python train.py --hidden_size=160 --d_shared_expert=64 --moe_layers=[1, 2, 3, 4, 5, 6, 7, 8, 9, 10, 11, 12] --normalize_top_k=false --num_attention_heads=5 --num_key_value_heads=1 --norm="rmsnorm" --norm_eps=1e-05 --attn_scale=0.177 --init_std_o=0.00776 --lr_head=0.0153 --schedule="cos" --max_seq_len=512 --doc_mask=false
Below are experts of layer 2 (counted from 0) of a mixture-of-experts language model. Rows are named router (the router's row for the expert), gate (a neuron's input weights, with its number), up (a neuron's input weights, with its number) and show model dimensions 80-159. Each number is 128 + 32 x the weight over its row's rms, rounded and kept within 0 to 255.
Before each expert's rows: a language model's description of what the expert responds to; "mostly gets" lists some tokens that are sent to it at least half of the time. This comes from a sample of Wikipedia text that the model never trained on.

# expert 36
Verbs and connectives that link clauses in narrative, such as join, announced, said, while, until, before, to.
mostly gets: "while ", "until ", "before ", "called ", "named ", "said "
router [142  95 109  76 165 106 151 138 101  99 141 150 127  92  85 169  92  99 153 137 117 163 130 122 120 157 137  67  93 178 177 143 101 114 114 103 199 125 121 138  87  96 124 127  81  66 189 159  81 169 124 118 118 106  83 138 150 101 132 185  85 165 136  98 126 160 108 159 117  92 121 109 107  97 120  82 148 164 169  83]
gate0 [132 102 126 168 108  95 194  81 126 128 144  83 120 124 114 188  82 142  77 161 126  70  98 105 150  82 119 117 116 140 179 149 114 162  68  95 145  89  82 102 151 144 156 120 106 126 115 157 114 180 185  86  73 106 109 139 102 109 112 201 145 133 105 180  84 128 133  93 130 105  68 133 105  96  81 113 112 159 151 138]
up0 [143 136 115 120 171 131 115 126  94 136 194 150 153 123 163  57 142 123 159 147 113 177 145 148  95 176 135 174 142  94  76 121 150 116 150 132 152 149 185 151 127 124 127 100 144 165 116  69 113  69 112 145 133 131 134 157 169 165 118 148  96 155 146  95 134 102  69 154 123 186 126  94  96 157 169 126 119 142 179 110]

# expert 32
First syllable pieces of longer words and names, such as cour in courtyard and course, Par, For, coun, mar, and single capitals like P.
mostly gets: "Par", "For", "for", "coun", "mar", "inc"
router [125 114 170 156 130 166 131 160  83 102 130 156 150  88  91 163 170  87 161  76  96 164  78  86 128 147  93 119 131 145 135 176 122 121 147 110 113 118 111 100  55 127 180 129 126  68 130  66 155  88 121 166 119 102 121 149 110 134 115  89 154 103 139 107 169 134 193 143 135 114 160 194 123 108  90 143 157 178  88 114]
gate0 [105 129 140 131 162  99 122 142 124 108 147 107  82 145 123 119 111 108  97 164 109  60 105 138 141 212 109 182 165 130 113 159 202  87 109 135  91  85 112  77  59 157 137 106 128  73 154 105 121 127 105 133 119 121  69  97  88 167 143 117 105 143 145 142 171 196 114 132 124  95 123 145 155 109 113 176 166 138 173 114]
up0 [125 164 124 128 117 100 143 138 128  96 168 163  68 140 107 129 155 104 136 151 136  83  96 165 136 220  60 183 137  92  95 159 182 142 106 132  95  95 146  78  79 166 144 108 109  80 142 116  96 161  99 157  88 105  83 145 125 147 140 107  84 161 144 136 147 157 109  98 119 118 112 136 144  72 105 163 138 147 150 119]

# expert 25
First three digits of four-digit years in dates and lifespans, such as 182 in (1827–1861), 201 in 2019, 196.
mostly gets: "202", "201", "199", "200", "194", "197"
router [114 114 107 138  50 199  84 111 111 127  82 132 132 102 119 173 110 115  83 130 143 152 178 126  89  79 105  98  86  78 105 123 108 152 146 140  47  57 124 147  92 220  70 111 114 148  88 167 126 195 149 147 119 134 128 161 186  93  67 125  97 133 155 146 184 114 142 117 182 150 103  76  76 144 140  79  87  75 138 129]
gate0 [157 177  71 135  86 144  70 175 136 117 130 149 141 130 140  51 154  85  68 113 114 133 114 126  75 149 150 142 128 154 152  90  61  92 117 186  43 114 100 139 136 165 141 173 117 135 179 103 143 159 121 120 187 153 124  86 171 150 130 136 131 122 126 207 128 137 117 127 135 140 108 156  47 133 130 110 142  84 127 201]
up0 [128 115 110 135 164  85 129  92 148  76  80  53 140  98 111 108 127 158 171  73 128 111 123 137 115 111 114 131 159 173 136 179 105 151 189 150 156 136 114 176 147 121  81 118 134 133 119 100 119 166 132 142 150 160 105 133 158 157 126 155 119 141 172 146 175 191  79 137 105 123  97 147  51 130 103 128 128 150 101 133]

# expert 4
Prepositions and opening brackets following a completed noun phrase in prose or taxonomy lists, such as in, of, for, (.
mostly gets: "\", ", "in ", "for ", "of ", "to "
router [ 93 103 102  89 163 131 124 154 123  91 125 136 121 147  98 137 130 200 106  91  90 124  89 149 153 155 186 144 143 116 104 165 198 158 129 117 142 144  85 188 115 125  78 106 153 128 149 115 110 157 181 119 108 138  73 130 143 160  62  98 158  80  73 131 131 163 167 100  81 121 143  76  81 129 174 199 107 131 156 147]
gate0 [137 142  79 101 118 109 122 134 172 117  87 175 107 109  68 123 135 138 150 112 144 153 196  67  81 126 181 182 123 145 121 109 132 194 130 118 166 142 126 152 142 119 145 113 159  88  42 143 119 121  84 161 134 130 110 123 137 103 162 153 134 109  65 141 171 176 145 167  92 196 108 106 138 148 111 116 130 137 133 122]
up0 [ 96 100 136 189 120 135 108 112 100 154 153 137 104 131 127 127  77  78 123 118 146 145 193 166 113 141 108 134  98  97 152 123 122  98 121  67 143  72 125 128 152  93 129 117 149 114 106  87 147 167 149 100 102  67 146 131 127 120 129 133 136 108 101 122 197  52 160 128 112  97 116 137 172 110 127 132  62  80 124 170]

# expert 33
Middle pieces of personal and foreign proper names after a first letter: K|athle|en, Carl|son, Wol|f, Bapti|sts.
mostly gets: "Li", "Andre", "ail", "Ir", "Wol", "Bern"
router [ 63 158 123  89 139 153 138 161  90 168 148 157 155  97  90  83 145  83  85 158 187 111 113 111 122  66 127 107 152 134 123 130 168 129 121 161  86 140 148 131  59  80 106 120 102  63 161  81 117 136  70 110 170 164  80 134 132 157  96 158 132 101 159 109 190 137 136 113  95 111 159 107 147  95 104 201 181 117 101  56]
gate0 [ 65 111 143 113 101 118 207 174  58 114 168 142 154  91  86  63 166 138  89 117 135 114 149 152 162 100 134 123 125 115 164 178 110 111 104 193 106  98 126 118 139  84 185 154 116  66 121 126 137  92 156 117 118  93  93 117 179 143 117 153  59 159 154 177 196 117 135 134 115 133 170 140 144  88  85 196 114 177 115  68]
up0 [188 169  96 158 116 111  68 156 132 126  66  82 146 122 159 163 114 143 150 132 129 177 135 105  92 185 135 132 146 136 103 163 117 118 113  36 147 120 120  91 123 191  60 143 153 182 136  88 107 175 119 135 140 166 155 181 134 103 133 127 195 132 132 148  67 101  86  81 151 165 160 120 138 174 156  75 134  88 116 143]

# expert 43
Word stems before an inflection, often about roles and organizations, such as coach, oper, author, rol(es), success(ful), episod(es).
mostly gets: "oper", "rol", "Mov", "ail", "driv", "author"
router [132 140  88 146 117 160 171 164  78 175 198  97 151  78 146 143 141 134  94 133 131 102  91 130 193  85 103 121 168 151 139  56 169 157 180 117  83 146 114  97  99  65 176  46 138  97 126 138 162 119 106 159 120 175 174 124  93 127 164 149 128 131  81 168 137 128 183 125 172 112 138 112 171 115 140 115  89  86  68  93]
gate0 [125 140 173 148 120 140 170 153 155 161 144 205  50 147 112 125 114  69 161 105 109 149 122 160 132 129 113  80 193 142 143 143  70 190 133 133 145 133  48 130 151 125 106 142 153 120 127 113 132  74  95  61 120 123 132 150 169 109 125 142 160 153 118 100 113 133 128 130 107 104 129 116 167  85 137 112 115 134 141 127]
up0 [121  91  98  71 161 107 136 135  87  87  87  83 132  94 121  96 129 169 147 192  85 178 180 111 155 157 103  90 134 118 112  94 157  78 163 123 150 180 158 114 113 184 200  99 165 128 190 116 150 134 102 143 114 162 129 153 117 130 194 122 111 112 179 148  98 103  77 154 133 161 193 115 138 149 174  73 148 168 131 108]

# expert 59
Table cell bars, list dashes at line starts, and opening brackets before years, ages or units, as in (2006) and (age 18).
mostly gets: "(", "(\"", "- "
router [120  97  70 140 162  74 139 123 117  95  88 131  95 172 108 137 138 180 138 142  96 166  71 154 108 137 187 146 155 150  89 181 228 168 107 165 146 144 123 142 141 114  58  96 128  91 165 105 134 101 188 129  94 134 126 124 150 164  83  95 117 114  98 115 136 144 196  89 101  96 161  80  90 146 157 180 109  98 119 128]
gate0 [154 168  86  96  93 110 213 105 100 178 151 137  77 118 117  83  69 114  86 155 141  82 132 142  85 109 147 131  78 118 114 174 158 108 136 146 152 139 154 136 119 150  92 106 171  95  42 154 178  76 133 119 121 127 157 195 101 125 115 173 113  69 140 126 170 139  66 120  88 125 161 144 157 155  83 117 132 121 181 177]
up0 [131 100 118 145 174 113 138 118 147 107 142 191 100 150 123 154 170 132 137 112 132 110  96 185 141 154  82 103 125  81 163  95 131 124 109  74 167 123  91 138 133 156 178 162 152 105  40 131 122 123 118 160  94 123  86 109 123 106  99 153 185 153 168  54 156 157 109 133  74  95 144 121 148  92  76 142 129 159 116 130]

# expert 11
Final pieces that complete a word before punctuation, such as Dep-artment, criter-ia, Q-School, City, United, often in sports-club text.
mostly gets: "els", "ire", "artment", "level", "ender", "Club"
router [ 51 150 133  83 139 112 138 127 115 131 171 167 163 101 185 181 164 102 129 119 167 149 112 127 167  85 127  90 139  99 143  92 132 147 102 135 140 107 186 140 109  65 116 121  99 144 147 162 155 116  92  97 158 107 156 137  83  92 101  61 113 141 103 182 164  89 150 123 112 145 196 112  94 166  73  71 154 194 161  75]
gate0 [ 86 114 112 159 147 127 194  86 168 162 133 119 136 131 110  88  92 134 166  84 124 106 167 160 178  92  96  65  97 131 178 149 105 201 143 150 114 121 111 136 163 132 121 140 115 146 129 131 124  89 135 147  71 141 118 136  75 109 131 165 122 167 136 143 160 170 172 181 163 189 153 157 150 104 140 112 145 145 154 180]
up0 [141 152  88  99 109 166 200 127 154 130 118 129 192 121 127 120 118 142 140 130 132 104 153 154 151 124 128  82 118 158 175 166 137 187 161 111 180 166 158 135 156 106 145 135 105 111 147 159 111 131 193 110  59  63 137  92  68 103 132 147  86 138 125 126 174 150 124 169 183 158 166 165 112 119 162 125 153 130 114 183]

# expert 45
First pieces of words opening headings, list items or cells, often Latin prefixes: Trans|fers, Prec|edence, Com|positions, H|orses.
mostly gets: "Ap", "Sub", "trans", "Comp", "prec", "Re"
router [175  68 173  94  75 138  58 175 122 109 117 173 152 191  75 166 114 166 110 120  94 131 124 123 165 120 111 144  95 168 161 183  92 109 143 181 129 100 107  98 119 149 182 112 124 109  98  77 108 102  69 103 161 121 155  65 190 123 148 132 188 144  80 141 118  66 175 138 109  97  96  69 105 119 177 155 130 132 143 146]
gate0 [ 87 112 121 143  77 103  88 139 162 118  37 127 165 104 111 117 129 119 126 116 114 188  85 150 150 133 122 130 118 158 125 130 172 204  96 165 125  82 131  87 122 163 192 109 122 128  65  97 132 144 112 132 112 150 159  84 166  93 135 170 148 133 150 121  98 184 165  60  74  85  87 117 144 163 133 153 162  83 155 127]
up0 [133 126 146  99  82 132 109 140 139 133  67 148 165  89 112 147 159 136 169 102  96 177  74 117 141 120 156 143 125 149 115 125 119 187  85 144 150  79 170 100 118 168 151 120 115 147  84 123 138 133  94 145 133 174 169 108 125  68 112 133 174 130 167 110 110 151 174  78  93  71  95 158 159 143 110 127 169  98 165 124]

# expert 2
Opening or middle pieces of proper names and name-like words, often in sports tables and club lists, such as Cal, Fel, Portug, Murc-ia, plus fav in favour.
mostly gets: "Cal", "án", "amb", "Fel", "Maur", "Portug"
router [ 98 133 151 102 216 161 222 115 131 169 142 140  94 111 105 125 115 134  92  84  84 161 144  97 180 115 163 111 109 156 147 141 132  98 164 155 117 157  74 109 129 135 147 101 159 129 215 117 159 148  90 111 165 196 168 109 129 145 161  73 119  92  90 156 160 117 122 122  92 121 133  73 142  64 114 128 135  71 142 151]
gate0 [138 126 101 162 148  81 136 187 112 182 141 111 110 138 167 149 137 113 119  84 142  96 149  87  72 129 190  89 142 191 171 120 122 146 180 143 124 119 172  90 109 117 101 106  92 163 200 162 193 149 144  65 122  87 132  99 142  82  89  67  96 157 135 147 117 134 156 102 156 136 150 114 103 123 141  43 156 124 189 111]
up0 [ 94 116 103 128  83 109 110 115 133 107  91 114  93 118 118 103 121 136 167 103 111 185 128 198 174  85 116 152 165 105  73 118  76 138  97 142 135 135  93 152 181 126 108  89 124  83  80 126 100 119 172 114 138 120 150 156  90 145 143 136 183 120 115 100 110 109 116 154  83 129  94 159  98 129  85 178  53 127  89 143]

# expert 62
Final pieces of nouns and adjectives just before a comma or period, such as -tive, -tion, space, service, often in technical or expository text.
mostly gets: "ence", "them", "engine", "London", "character", "ace"
router [129 166  82  81 140 104  74 148 111 148 119  99 137 141 172 184 135  68 180  96 141  91 133 113 127 145 120 133 184  97 130 140 101 126 128 111  88 124 103 149 117 120 173 150 101 180  73 134 177  91 110 141 124 138 121 159  71  97  79 130 159 161 101 148 135 183 171 117 195 125 131  86 127 150 117 128 152  94 150  97]
gate0 [121 159 129  60 118  67 107 105  70  87 178  88 140 157 107 190 158  97 146 170 163  96 174 130 132 149  71 101 147 114 131 132 141 182 131  90 135 149  89 190 105  96 154 112  79 169 110 112  96 127 143 107 121 112 140 177  64 151 146 139 121 163  98  73 127 140 136 139 181 158 158 177 139 140 102  45  69 105 180  79]
up0 [112 143 117  14 139  60 108 116  46 104 153  82 126 182  95 185 132  81 157 164 179 142 146  99 139 138  80 129 164 104 167 130  83 114 108  73 188 152  87 179 131  92 127 111  82 142 128 131  69 118 125 182  97 122 120 147  96 109 171 133 128 124 155 100 134 121 167 108 165 127 147 205 107 167  98  74  89 109 116  74]